Weights of a small mixture-of-experts language model, trained from scratch on English Wikipedia.
Size: 8 layers, width 224, vocabulary 13407.
Training: a variant of SOAP for the experts, 320M tokens, 4876 steps.
Below are experts of layer 2 (counted from 0) of a mixture-of-experts language model. Rows are named router (the router's row for the expert), gate (a neuron's input weights, with its number), up (a neuron's input weights, with its number) and show model dimensions 128-159. Each number is 50 + 15 x the weight over its row's rms, rounded and kept within 0 to 99.
Before each expert's rows: a language model's description of what the expert responds to; "mostly gets" lists some tokens that are sent to it at least half of the time. This comes from a sample of Wikipedia text that the model never trained on.

# expert 27
What it handles: Word endings and periods closing a list or sentence just before a section heading or line break, like Marlins., Zion.
mostly gets: " art", " Art", " guitar", " allow", " bass", "s==="
router:01 46 42 43 33 30 58 57 72 40 57 65 35 55 55 42 35 39 41 55 57 59 28 40 55 34 38 69 17 64 52 56
gate0:55 67 65 67 64 45 60 34 40 33 47 47 76 45 57 42 62 53 40 53 30 47 81 40 57 33 62 55 26 48 21 54
up0:53 65 37 37 34 54 38 64 66 36 51 55 50 33 40 49 56 79 45 45 95 61 46 44 59 56 66 44 27 44 53 33
gate1:93 33 38 36 42 48 62 19 49 67 50 50 69 58 42 70 59 38 56 63 49 43 61 43 35 51 56 40 56 38 40 54
up1:48 55 59 54 72 48 43 29 48 32 38 37 50 73 57 39 50 52 48 48 30 78 54 73 54 43 47 44 38 45 42 55
gate2:52 50 36 82 47 65 54 38 51 35 68 49 14 36 66 33 67 45 88 03 65 56 55 69 44 66 49 56 43 45 41 64
up2:86 67 71 62 56 77 44 49 68 52 48 32 45 55 23 43 58 69 37 45 43 57 72 42 28 68 70 54 60 24 70 61
gate3:68 43 39 65 28 52 38 63 35 48 43 53 47 42 29 43 70 80 52 52 44 59 85 36 48 61 51 24 40 57 53 54
up3:77 14 38 58 52 55 48 31 46 39 46 39 47 35 69 70 49 53 43 40 27 61 51 54 50 41 61 37 77 58 38 26
gate4:49 18 40 64 73 54 41 59 45 47 45 31 55 44 28 51 63 39 26 10 53 50 60 53 68 49 50 87 40 37 32 44
up4:51 47 50 37 47 59 35 33 50 62 58 34 48 52 49 44 67 57 54 55 51 14 26 65 52 38 57 45 34 31 44 39
gate5:43 65 17 64 50 60 46 29 40 56 38 53 51 38 40 78 60 45 36 43 42 40 58 53 42 48 77 69 73 24 43 80
up5:70 54 67 53 26 59 40 71 47 57 31 38 42 38 51 49 73 58 71 49 41 31 29 46 45 43 30 74 33 34 33 41
gate6:59 60 25 60 60 47 74 53 70 66 60 37 64 46 40 41 37 52 38 34 57 58 76 63 54 70 53 56 50 54 62 61
up6:36 30 22 49 59 54 63 41 34 46 45 23 52 35 49 33 42 38 56 57 65 61 63 64 42 68 38 36 85 59 52 52
gate7:35 32 76 49 62 75 41 53 65 44 51 47 29 57 70 62 29 34 39 41 38 30 65 58 70 50 57 25 81 36 54 03
up7:49 19 75 30 64 26 44 52 71 68 49 58 32 52 27 38 31 45 42 50 24 44 56 52 68 62 59 46 39 58 64 20
gate8:20 54 61 58 51 37 60 53 74 49 23 65 51 57 39 60 60 63 60 39 30 25 74 69 27 73 65 25 55 58 55 61
up8:70 11 43 68 42 56 47 73 52 67 33 52 40 47 79 41 42 40 40 53 40 77 40 30 53 29 32 60 43 39 62 52
gate9:67 32 51 46 50 58 46 47 28 91 56 59 48 43 35 63 44 62 43 33 28 56 47 50 46 34 52 64 35 81 56 75
up9:45 40 40 71 43 61 60 58 32 45 35 52 34 59 42 62 54 61 07 32 67 56 58 66 33 52 24 86 39 49 45 51
gate10:42 17 27 65 59 57 54 68 28 56 54 58 48 67 63 58 55 76 37 65 39 54 63 35 54 50 63 31 45 38 43 34
up10:56 61 61 87 72 41 68 38 41 37 49 29 63 46 69 56 33 41 36 67 53 43 84 30 40 66 39 23 57 12 45 67
gate11:50 48 38 42 35 50 71 36 45 60 50 73 34 49 39 45 68 32 43 55 57 58 39 69 37 48 52 31 41 48 67 52
up11:52 56 81 60 42 50 48 51 33 52 13 63 46 53 58 45 61 46 65 67 69 51 58 51 30 42 48 59 51 48 58 49
gate12:59 62 57 53 66 75 44 56 61 47 57 36 68 68 56 47 55 40 51 24 48 41 41 68 40 41 27 37 51 34 50 60
up12:36 55 36 56 26 64 56 58 44 50 50 59 62 37 35 43 50 42 59 42 48 35 30 35 30 37 55 46 44 55 50 47
gate13:65 63 35 31 51 85 56 32 73 80 54 55 37 47 37 55 44 64 74 41 35 49 73 43 46 22 35 34 53 49 49 21
up13:26 73 67 60 45 46 47 19 27 33 51 55 61 65 47 69 39 59 42 57 43 53 67 68 42 43 64 42 37 54 53 43
gate14:55 15 41 83 39 42 27 29 48 49 58 68 74 41 53 50 68 34 53 47 71 46 60 40 46 58 37 55 54 48 60 58
up14:55 60 47 46 57 41 49 36 34 60 30 30 56 71 60 34 52 65 42 56 39 59 43 53 55 21 44 70 67 57 25 67
gate15:36 51 28 65 66 68 73 55 50 66 52 67 44 05 63 53 25 53 54 60 75 71 71 55 61 54 63 88 35 86 55 48
up15:64 73 40 41 34 52 71 53 09 30 25 65 77 59 11 45 80 29 05 47 40 52 40 31 43 54 55 23 36 59 57 40
gate16:53 32 82 30 54 37 31 31 64 23 70 58 91 46 41 57 37 42 38 27 49 54 48 50 30 55 53 56 42 51 80 56
up16:55 56 31 68 55 80 39 35 63 55 58 58 48 15 69 47 34 44 64 58 45 11 22 21 71 71 27 67 34 46 68 39
gate17:44 54 31 63 60 30 40 62 30 28 66 61 41 46 57 68 65 78 40 26 29 54 67 49 38 33 74 43 24 54 04 12
up17:36 82 10 34 32 33 51 27 55 42 74 60 55 34 42 48 53 83 49 45 32 71 66 63 48 50 60 33 42 44 32 37
gate18:56 55 35 77 52 19 49 59 38 46 41 50 54 33 29 67 58 63 51 61 53 45 45 57 23 26 69 56 14 52 40 56
up18:67 49 60 66 61 87 37 65 36 41 57 44 60 70 69 59 28 67 21 53 38 75 69 47 59 40 46 36 82 80 61 58
gate19:64 16 50 47 60 61 53 40 43 50 60 38 32 53 54 62 65 75 40 50 58 88 46 42 46 81 52 42 50 31 57 57
up19:66 36 88 43 57 28 36 66 42 23 75 64 51 61 52 37 45 66 33 55 51 47 68 51 46 74 36 49 54 49 62 42
gate20:60 48 45 68 74 58 52 48 51 68 64 35 72 64 42 51 34 15 57 34 34 74 42 64 42 56 71 50 36 62 60 36
up20:70 47 54 33 47 36 46 39 33 52 45 64 77 53 53 48 51 40 64 55 42 11 67 76 49 54 47 69 53 64 60 56
gate21:43 71 79 59 37 57 44 53 90 56 89 35 13 64 53 36 70 95 43 62 62 38 71 65 56 32 61 38 73 49 53 54
up21:65 49 83 24 33 08 53 52 90 38 62 69 46 49 75 52 52 53 66 46 18 61 68 65 59 55 46 49 55 66 45 47
gate22:46 37 36 27 63 69 59 29 16 60 72 51 51 56 54 47 64 25 65 49 50 50 35 74 49 58 31 35 51 56 40 50
up22:39 40 40 52 28 19 37 48 54 53 63 45 52 49 58 64 63 46 48 42 64 32 37 54 54 44 49 75 50 29 05 47
gate23:40 45 23 82 40 60 55 63 63 59 47 66 66 09 72 52 36 43 53 41 67 53 50 60 14 50 49 29 59 56 37 56
up23:44 71 42 49 40 63 70 67 55 59 60 70 72 39 97 67 48 23 59 62 60 45 77 50 31 61 63 51 59 52 58 38
gate24:61 38 46 66 59 73 72 53 50 42 56 32 43 56 65 66 46 49 71 65 17 36 44 40 50 62 43 14 31 68 55 62
up24:08 42 35 61 30 44 32 70 89 65 51 45 67 62 44 39 49 52 33 75 57 53 55 56 57 68 80 61 52 31 49 50
gate25:46 57 67 51 41 50 69 41 54 60 49 50 48 29 41 56 39 47 62 56 60 60 55 60 37 51 64 56 58 41 40 59
up25:51 75 48 43 36 61 69 60 45 29 49 39 21 70 38 48 61 40 34 20 35 44 49 55 74 54 60 69 44 56 53 62
gate26:52 35 59 63 52 51 23 42 54 66 56 49 52 44 52 55 60 53 31 78 49 47 52 33 55 61 64 25 77 46 46 20
up26:49 52 48 87 52 45 48 58 53 47 31 22 87 36 40 58 58 42 52 38 53 81 21 60 51 56 46 64 70 41 44 58
gate27:36 24 74 40 61 21 52 17 62 44 40 63 62 51 29 52 49 55 57 43 73 19 45 62 25 66 47 51 43 81 36 42
up27:56 30 33 73 42 50 40 21 40 82 87 31 39 55 68 54 54 54 25 66 35 77 45 47 73 54 49 48 55 19 42 41
gate28:64 29 48 35 52 52 52 29 54 43 48 61 79 18 40 49 54 34 56 36 54 65 69 60 64 59 65 63 49 62 62 34
up28:50 57 44 29 53 60 60 44 62 38 39 69 70 55 48 60 70 42 84 39 43 54 52 57 48 65 61 54 61 53 69 51
gate29:66 61 36 46 64 59 15 76 77 65 70 42 34 54 33 53 46 55 52 74 28 42 51 53 53 71 70 63 64 70 69 19
up29:50 51 71 36 39 49 56 40 51 55 36 62 46 36 42 32 30 58 74 87 39 39 39 67 38 27 57 74 42 46 56 54
gate30:26 45 35 54 33 49 20 36 53 70 51 64 51 64 71 49 38 60 33 41 73 67 57 42 52 69 62 27 37 41 24 30
up30:38 55 46 49 63 58 51 41 68 24 51 64 49 27 43 75 49 44 46 34 34 47 28 73 42 34 40 12 56 37 47 63
gate31:52 43 60 67 26 36 48 56 42 44 54 37 46 50 41 46 59 33 63 59 50 27 63 37 35 41 31 35 53 54 54 33
up31:24 08 53 55 57 54 41 52 52 53 37 64 76 48 48 55 42 21 42 54 39 49 39 64 58 35 40 57 30 70 41 28
gate32:53 54 41 65 52 59 55 54 55 53 46 22 72 35 20 54 50 40 47 44 79 62 84 29 57 41 63 57 89 57 51 44
up32:35 39 61 51 55 61 09 45 39 35 48 45 51 31 73 42 31 73 32 36 65 46 29 48 69 82 37 53 69 46 78 55
gate33:36 57 59 57 48 38 56 56 40 56 64 50 65 21 44 55 53 36 46 43 60 20 39 58 35 89 24 39 64 57 47 57
up33:51 76 65 51 64 80 23 57 50 42 75 35 25 64 46 27 64 53 49 50 80 29 63 55 60 67 34 47 73 50 96 39
gate34:74 36 32 58 52 43 42 37 47 43 66 45 30 48 43 28 65 79 75 34 59 33 31 29 77 49 78 76 55 76 55 54
up34:50 45 69 45 45 66 70 59 29 32 45 47 76 73 46 69 48 48 45 53 66 42 57 66 63 49 41 45 50 67 77 64
gate35:42 60 56 48 46 50 43 53 56 45 53 60 66 48 44 38 52 52 53 45 52 50 49 47 18 57 26 47 67 74 45 54
up35:71 59 29 53 71 42 21 56 62 31 35 47 34 58 79 44 64 56 67 58 55 65 59 84 72 47 45 57 33 63 48 58
gate36:34 86 67 65 25 48 32 55 53 43 97 50 53 41 52 65 41 34 76 43 35 49 64 61 36 52 61 75 40 33 60 47
up36:61 29 81 49 42 50 54 34 45 58 52 49 39 66 74 52 39 14 51 25 44 82 68 52 48 56 47 60 38 28 42 60
gate37:92 43 46 51 40 47 61 30 63 34 24 44 57 61 48 41 60 46 53 39 35 42 80 73 73 57 56 42 33 43 63 22
up37:34 60 33 51 45 79 54 41 51 38 40 55 71 38 48 66 51 41 27 50 74 68 31 42 11 34 51 58 58 51 32 66
gate38:73 62 62 44 24 50 45 54 58 44 41 63 54 65 68 54 48 64 51 39 49 19 51 79 47 55 31 45 65 18 49 51
up38:66 95 48 53 66 59 42 81 46 69 57 31 43 39 79 73 44 47 48 74 42 40 30 46 59 50 33 56 42 64 48 63
gate39:55 70 67 65 48 27 63 36 37 51 71 20 46 16 48 60 67 21 67 45 60 55 58 58 55 54 40 78 74 65 51 30
up39:46 23 56 72 36 59 53 54 68 58 39 32 43 68 52 60 54 75 48 46 63 51 38 39 39 47 69 32 50 34 58 57
gate40:58 33 42 86 42 26 50 33 39 42 60 49 55 57 29 58 56 68 45 35 99 65 43 46 63 33 52 57 65 27 41 12
up40:34 37 31 34 34 40 31 41 56 73 47 45 40 45 61 55 33 23 55 67 59 42 62 56 65 60 67 53 61 48 45 39
gate41:55 52 54 37 47 46 47 62 54 91 44 41 44 47 30 33 78 65 54 68 52 56 55 68 70 52 46 60 54 30 25 45
up41:23 47 45 26 20 42 43 56 56 20 40 34 36 44 41 67 46 67 48 58 38 50 55 52 37 39 46 44 55 38 61 64
gate42:55 46 70 42 64 36 62 45 62 59 35 36 57 26 40 45 45 64 18 52 46 52 33 82 14 20 28 44 65 43 60 54
up42:39 40 53 59 55 61 40 39 27 42 31 66 11 58 37 45 46 42 38 61 48 74 03 54 57 65 45 46 71 53 38 45
gate43:25 30 37 73 61 56 60 57 34 46 67 84 44 45 36 56 58 70 54 27 51 42 64 36 77 45 34 47 47 45 55 66
up43:46 54 58 21 53 37 63 57 41 50 22 46 54 56 40 28 47 39 54 46 72 14 45 68 73 46 62 32 31 58 37 41
gate44:63 75 45 52 20 36 53 56 44 67 49 52 62 53 47 27 48 44 70 53 49 44 49 33 76 66 33 24 49 57 70 48
up44:59 16 32 34 84 43 49 53 83 55 66 39 44 61 52 41 46 54 47 53 53 40 91 41 79 38 35 61 25 59 39 59
gate45:71 44 48 81 62 43 56 52 59 46 29 27 26 42 50 59 46 51 47 77 43 35 50 54 69 66 37 50 64 36 58 61
up45:38 52 47 30 68 67 42 46 60 41 16 61 42 55 51 59 21 40 58 65 28 64 73 22 39 61 43 53 51 68 55 41
gate46:30 65 47 75 51 52 66 55 45 47 61 13 33 36 40 49 82 26 91 31 75 53 75 86 55 36 45 64 46 56 83 61
up46:69 54 73 34 54 34 43 62 53 45 63 67 52 49 18 55 56 99 64 69 29 42 52 43 40 57 63 63 39 37 73 56
gate47:37 74 73 64 67 33 65 38 60 54 56 23 50 58 48 55 43 57 58 55 46 39 58 54 56 25 46 42 51 28 62 33
up47:46 65 50 61 64 58 62 27 55 50 52 29 39 61 58 45 80 54 31 44 52 49 39 67 71 49 27 32 48 51 81 38
gate48:33 59 51 50 72 54 41 59 36 41 39 34 56 64 93 51 58 47 96 63 54 47 66 39 55 35 51 50 38 59 52 58
up48:54 43 54 62 38 57 61 48 46 41 40 57 40 52 55 51 53 54 47 42 55 48 59 52 40 80 38 22 45 67 37 45
gate49:44 71 54 65 50 44 58 65 41 25 48 59 54 55 47 45 54 58 75 54 28 38 36 39 28 51 30 65 42 38 90 36
up49:54 50 59 55 42 57 49 39 65 51 37 78 58 51 66 40 36 49 59 32 32 34 52 52 44 41 30 22 50 54 54 53
gate50:71 56 40 50 48 77 45 51 54 52 34 36 48 44 45 62 76 45 66 45 38 44 77 21 57 69 44 35 58 35 56 54
up50:73 92 71 69 56 80 48 60 58 73 46 59 22 53 32 51 23 52 34 49 35 43 55 17 39 21 56 55 74 51 31 59
gate51:60 67 86 30 51 47 44 51 56 76 51 47 56 45 53 48 43 72 58 62 37 47 47 23 70 32 63 36 41 45 34 60
up51:55 54 68 84 49 46 58 58 55 77 37 33 61 50 69 69 48 35 38 42 46 44 54 57 62 44 46 47 48 40 38 52
gate52:22 52 65 48 33 56 43 51 72 55 55 46 28 72 44 62 64 67 49 47 55 62 16 38 52 51 66 50 64 52 69 77
up52:42 26 79 53 39 26 63 41 67 29 15 65 66 55 52 49 15 39 44 59 47 44 47 58 55 42 43 62 65 56 37 60
gate53:33 61 43 46 53 40 42 59 47 57 25 65 29 37 14 62 59 38 56 51 38 46 60 67 82 39 34 58 38 56 54 49
up53:36 53 62 56 66 55 43 49 25 46 27 52 52 63 72 64 47 67 19 59 70 47 47 65 30 63 48 29 72 44 43 52
gate54:55 12 41 54 42 63 57 27 49 40 41 21 24 56 67 59 43 54 63 47 58 55 39 42 52 58 63 24 53 28 69 18
up54:48 36 42 42 13 31 29 19 47 54 42 24 49 84 65 77 47 45 52 63 51 31 70 35 59 59 48 48 57 68 34 51
gate55:69 39 59 27 51 41 39 60 65 57 57 54 47 50 38 58 40 72 30 68 54 29 29 33 24 34 60 68 74 28 28 59
up55:56 72 60 42 43 40 45 69 49 75 36 57 47 60 45 53 63 41 40 35 70 58 57 34 52 24 46 72 37 58 29 63
gate56:48 78 66 59 60 33 57 36 51 49 37 40 52 43 88 38 58 50 66 42 52 40 40 71 36 57 47 44 34 41 65 44
up56:55 51 32 41 44 58 52 48 47 36 41 55 49 59 30 63 38 46 41 62 67 28 65 54 62 34 61 49 62 37 39 38
gate57:43 62 61 64 59 52 39 50 31 69 66 52 64 67 82 36 59 38 63 93 48 64 65 36 36 26 26 48 51 49 55 42
up57:31 38 27 48 37 37 53 57 55 37 49 53 40 33 54 49 49 45 61 46 30 40 42 41 44 37 62 41 54 53 49 56
gate58:81 67 45 49 47 62 25 49 30 25 40 67 69 57 55 57 50 53 37 34 44 46 51 65 60 48 64 60 64 53 41 29
up58:56 51 31 70 38 52 70 56 33 55 48 67 61 58 21 57 46 77 41 33 27 33 22 34 58 38 52 49 39 35 54 57
gate59:47 41 79 51 60 52 26 63 55 39 72 57 37 39 32 82 67 63 64 47 45 58 73 80 32 36 34 42 72 42 54 52
up59:36 47 46 80 50 39 53 43 76 45 60 42 35 52 39 79 63 39 57 45 52 32 53 26 37 38 40 65 47 38 60 61
gate60:39 52 52 73 76 58 38 10 59 88 28 35 41 56 50 47 49 56 67 62 57 35 43 54 58 37 49 32 49 49 48 33
up60:74 58 70 44 31 66 39 46 72 72 46 39 72 78 46 35 72 48 45 27 55 45 54 53 86 29 42 36 43 55 33 43
gate61:43 26 39 28 32 71 52 42 15 65 62 59 54 27 28 62 26 25 68 28 24 36 58 62 19 50 41 65 22 55 54 56
up61:30 49 43 53 71 43 32 48 36 56 49 57 37 50 32 66 71 60 48 42 56 34 42 55 32 57 45 61 32 33 43 65
gate62:71 45 65 48 64 45 53 41 42 70 47 66 31 25 57 42 81 56 67 59 33 32 39 43 33 50 49 51 46 49 17 62
up62:42 33 19 58 51 40 67 49 36 47 19 28 64 52 67 41 41 83 56 56 51 33 54 56 35 75 43 58 31 69 61 70
gate63:11 39 41 86 71 38 56 44 50 74 55 50 30 66 68 83 66 64 62 53 29 59 52 69 70 65 60 30 51 68 37 47
up63:71 30 36 51 64 52 46 46 37 76 26 56 57 27 64 60 63 57 37 47 41 69 78 44 50 55 72 37 51 51 68 44